From a checkpoint of a small mixture-of-experts model trained on Wikipedia: 16 experts in each of 20 layers, 9079 steps.
Below are experts of layer 11 (counted from 0) of a mixture-of-experts language model. Rows are named router (the router's row for the expert), gate (a neuron's input weights, with its number), up (a neuron's input weights, with its number) and show model dimensions 0-127. Each number is 200 + 20 x the weight over its row's rms, rounded and kept within 0 to 999.
Before each expert's rows: "mostly gets" lists some tokens that are sent to it at least half of the time. This comes from a sample of Wikipedia text that the model never trained on.

# expert 12
mostly gets: "erv", "ourn", "ig", "197", " stud", "oy"
router,232,227,195,179,201,217,180,184,192,200,189,185,208,239,181,192,238,216,187,222,175,199,219,182,214,250,190,207,188,224,213,184,211,198,214,227,209,217,252,218,175,215,212,182,183,191,202,174,212,211,183,189,181,208,206,199,207,198,175,158,216,233,193,260,176,179,168,186,204,185,235,193,176,190,220,214,207,185,197,202,142,209,185,208,174,209,224,196,180,204,162,182,220,180,182,213,228,207,230,199,190,175,187,185,197,193,181,218,211,217,194,214,237,195,202,222,168,194,185,195,188,203,216,178,198,203,190,178
gate0,176,230,174,192,175,184,209,214,216,211,187,203,170,212,204,164,181,203,165,197,184,185,191,184,242,222,189,214,183,204,151,166,223,178,224,215,202,190,183,211,199,220,196,193,148,185,174,208,204,229,192,156,206,171,194,182,199,196,205,210,198,203,163,239,172,202,211,191,227,198,220,189,197,195,192,216,187,233,172,225,190,162,194,199,193,203,217,205,212,205,177,238,202,191,196,208,186,227,186,183,204,156,167,201,188,203,185,187,243,199,159,174,188,205,195,194,211,212,229,170,184,199,188,201,208,209,180,220
up0,210,203,199,202,230,178,198,187,215,187,181,220,215,219,232,179,158,182,205,163,219,199,231,187,215,226,204,271,167,199,206,233,183,188,208,199,209,216,192,175,217,208,182,182,217,201,242,199,222,172,238,192,192,152,229,206,172,209,198,181,218,209,211,184,228,215,214,184,208,200,199,194,207,209,219,214,238,212,226,195,218,190,202,242,210,214,194,151,198,178,179,199,161,218,179,214,192,184,211,193,207,218,199,199,210,195,188,230,210,192,223,220,218,209,191,227,215,218,187,211,205,213,202,222,213,212,232,221

# expert 1
mostly gets: "ition", "ment", "ents", "ction", "cess", "ations"
router,213,218,233,190,218,184,195,231,191,185,222,193,208,228,204,171,204,221,202,173,198,212,185,186,188,179,176,245,230,205,207,184,198,163,200,208,194,193,219,222,186,231,194,209,197,181,213,178,215,229,171,212,199,179,149,177,227,216,198,136,183,207,174,210,205,158,201,187,203,196,211,192,223,210,202,205,196,238,190,168,216,210,198,201,179,151,222,201,180,189,183,233,191,227,187,215,222,199,208,196,210,242,213,184,198,214,190,217,218,234,230,193,185,195,196,222,211,215,152,215,206,202,198,206,212,198,195,174
gate0,207,209,198,207,174,208,181,202,199,187,234,213,218,247,199,218,211,186,208,175,180,190,243,184,180,192,200,190,164,196,194,196,193,210,217,190,204,195,218,201,173,178,178,228,192,196,201,178,191,219,197,241,222,228,194,190,202,182,212,218,178,206,187,202,179,216,213,230,213,177,234,176,178,187,175,195,183,218,186,190,183,240,202,180,158,172,161,228,217,200,222,220,242,227,201,223,227,210,193,226,175,248,214,180,193,206,187,214,198,254,196,242,188,202,208,215,198,171,197,206,193,176,211,174,190,206,217,206
up0,213,163,173,189,249,189,200,206,195,207,225,200,194,174,199,215,199,204,209,181,173,201,223,209,178,191,160,217,215,162,191,183,192,188,207,172,185,198,200,245,162,207,180,176,207,202,184,185,208,208,188,224,204,211,198,225,202,200,220,206,200,202,241,147,188,170,228,221,190,191,196,200,240,150,197,218,200,173,188,162,184,237,240,190,189,201,183,181,180,178,198,232,220,193,205,182,191,194,214,183,207,190,206,213,209,197,239,210,230,221,219,193,218,206,220,204,197,193,192,198,214,171,190,222,237,217,181,177

# expert 3
mostly gets: " the", " and", " a", " of", " for", " that"
router,196,194,208,202,196,208,200,222,177,245,181,208,154,206,198,194,217,216,194,172,193,243,177,199,205,234,193,229,196,208,194,180,186,175,234,185,189,218,206,172,170,181,196,180,179,192,208,174,165,188,226,177,224,208,181,189,204,231,180,212,200,201,181,226,195,197,203,232,182,203,200,203,192,218,194,197,160,189,250,190,191,202,189,248,171,210,178,186,183,234,194,213,196,219,186,218,196,175,229,199,197,210,245,196,247,211,213,222,196,191,222,188,180,212,200,190,197,184,208,212,170,254,217,171,202,198,195,189
gate0,227,173,220,216,210,214,201,233,154,203,223,201,192,221,216,201,205,185,209,193,173,218,195,216,217,192,180,172,241,197,206,173,226,163,207,225,171,217,208,187,170,196,184,167,166,208,193,150,232,227,199,201,174,191,219,164,217,230,199,194,158,208,207,175,189,191,183,216,196,173,192,196,240,192,200,223,208,205,217,198,178,173,199,194,193,212,165,231,175,198,216,187,217,183,215,172,206,193,189,231,214,213,218,225,178,210,210,187,184,192,164,206,235,228,194,207,210,183,186,214,166,215,212,187,192,188,188,219
up0,161,226,215,207,219,200,171,215,194,203,182,199,194,186,206,199,193,177,217,209,219,197,172,174,246,211,180,217,214,216,226,219,231,173,174,209,192,160,216,198,185,227,189,213,215,170,233,203,191,195,205,233,196,223,190,200,205,190,201,248,184,211,199,198,241,240,205,192,202,188,195,203,215,212,164,181,173,187,248,218,174,179,205,194,226,191,210,206,173,176,197,217,211,169,190,169,235,183,214,183,202,178,212,225,215,182,192,217,159,221,189,199,182,205,235,189,204,209,188,221,232,220,197,178,225,191,198,175

# expert 6
mostly gets: "ated", "ment", "act", "ished", "ence", "ted"
router,206,224,232,212,220,183,171,232,217,191,211,184,205,225,214,194,198,241,193,162,201,189,185,186,195,196,180,224,215,220,218,223,215,170,189,210,187,201,255,203,191,209,197,189,186,172,208,166,227,214,196,212,205,196,162,180,226,215,207,160,219,209,205,221,194,182,191,212,195,186,182,213,223,175,203,192,173,234,193,175,180,200,168,207,149,170,189,187,138,182,178,166,201,228,227,192,218,223,216,203,193,224,201,190,213,210,212,219,191,212,205,226,186,208,220,201,220,183,159,192,201,178,204,212,220,195,200,187
gate0,199,170,200,168,172,216,184,186,200,185,210,202,182,232,172,210,208,224,184,173,232,201,184,210,250,222,168,232,199,240,181,217,251,197,187,187,200,182,218,184,171,183,220,181,197,191,236,202,186,193,178,200,225,234,160,184,211,199,200,234,210,198,236,162,200,191,194,225,212,184,199,189,188,202,197,215,172,242,197,199,196,193,178,215,171,187,216,223,192,202,163,222,195,204,181,198,189,188,207,207,196,210,192,182,181,190,217,180,215,195,191,247,216,190,205,178,219,199,227,200,183,213,168,215,214,181,180,171
up0,180,233,216,195,199,226,193,195,183,195,201,176,201,231,216,212,186,170,179,231,210,198,200,219,178,224,187,181,207,212,210,225,201,245,158,212,219,167,244,221,181,190,215,171,213,204,211,184,194,159,198,207,220,190,177,187,204,183,185,217,192,207,189,162,191,186,174,215,205,204,200,232,206,235,221,209,205,216,187,221,213,173,179,172,186,205,197,217,213,188,234,219,208,225,174,197,223,210,207,232,176,212,196,169,222,181,199,197,222,204,191,213,199,183,243,198,189,159,223,245,180,211,179,214,174,208,236,213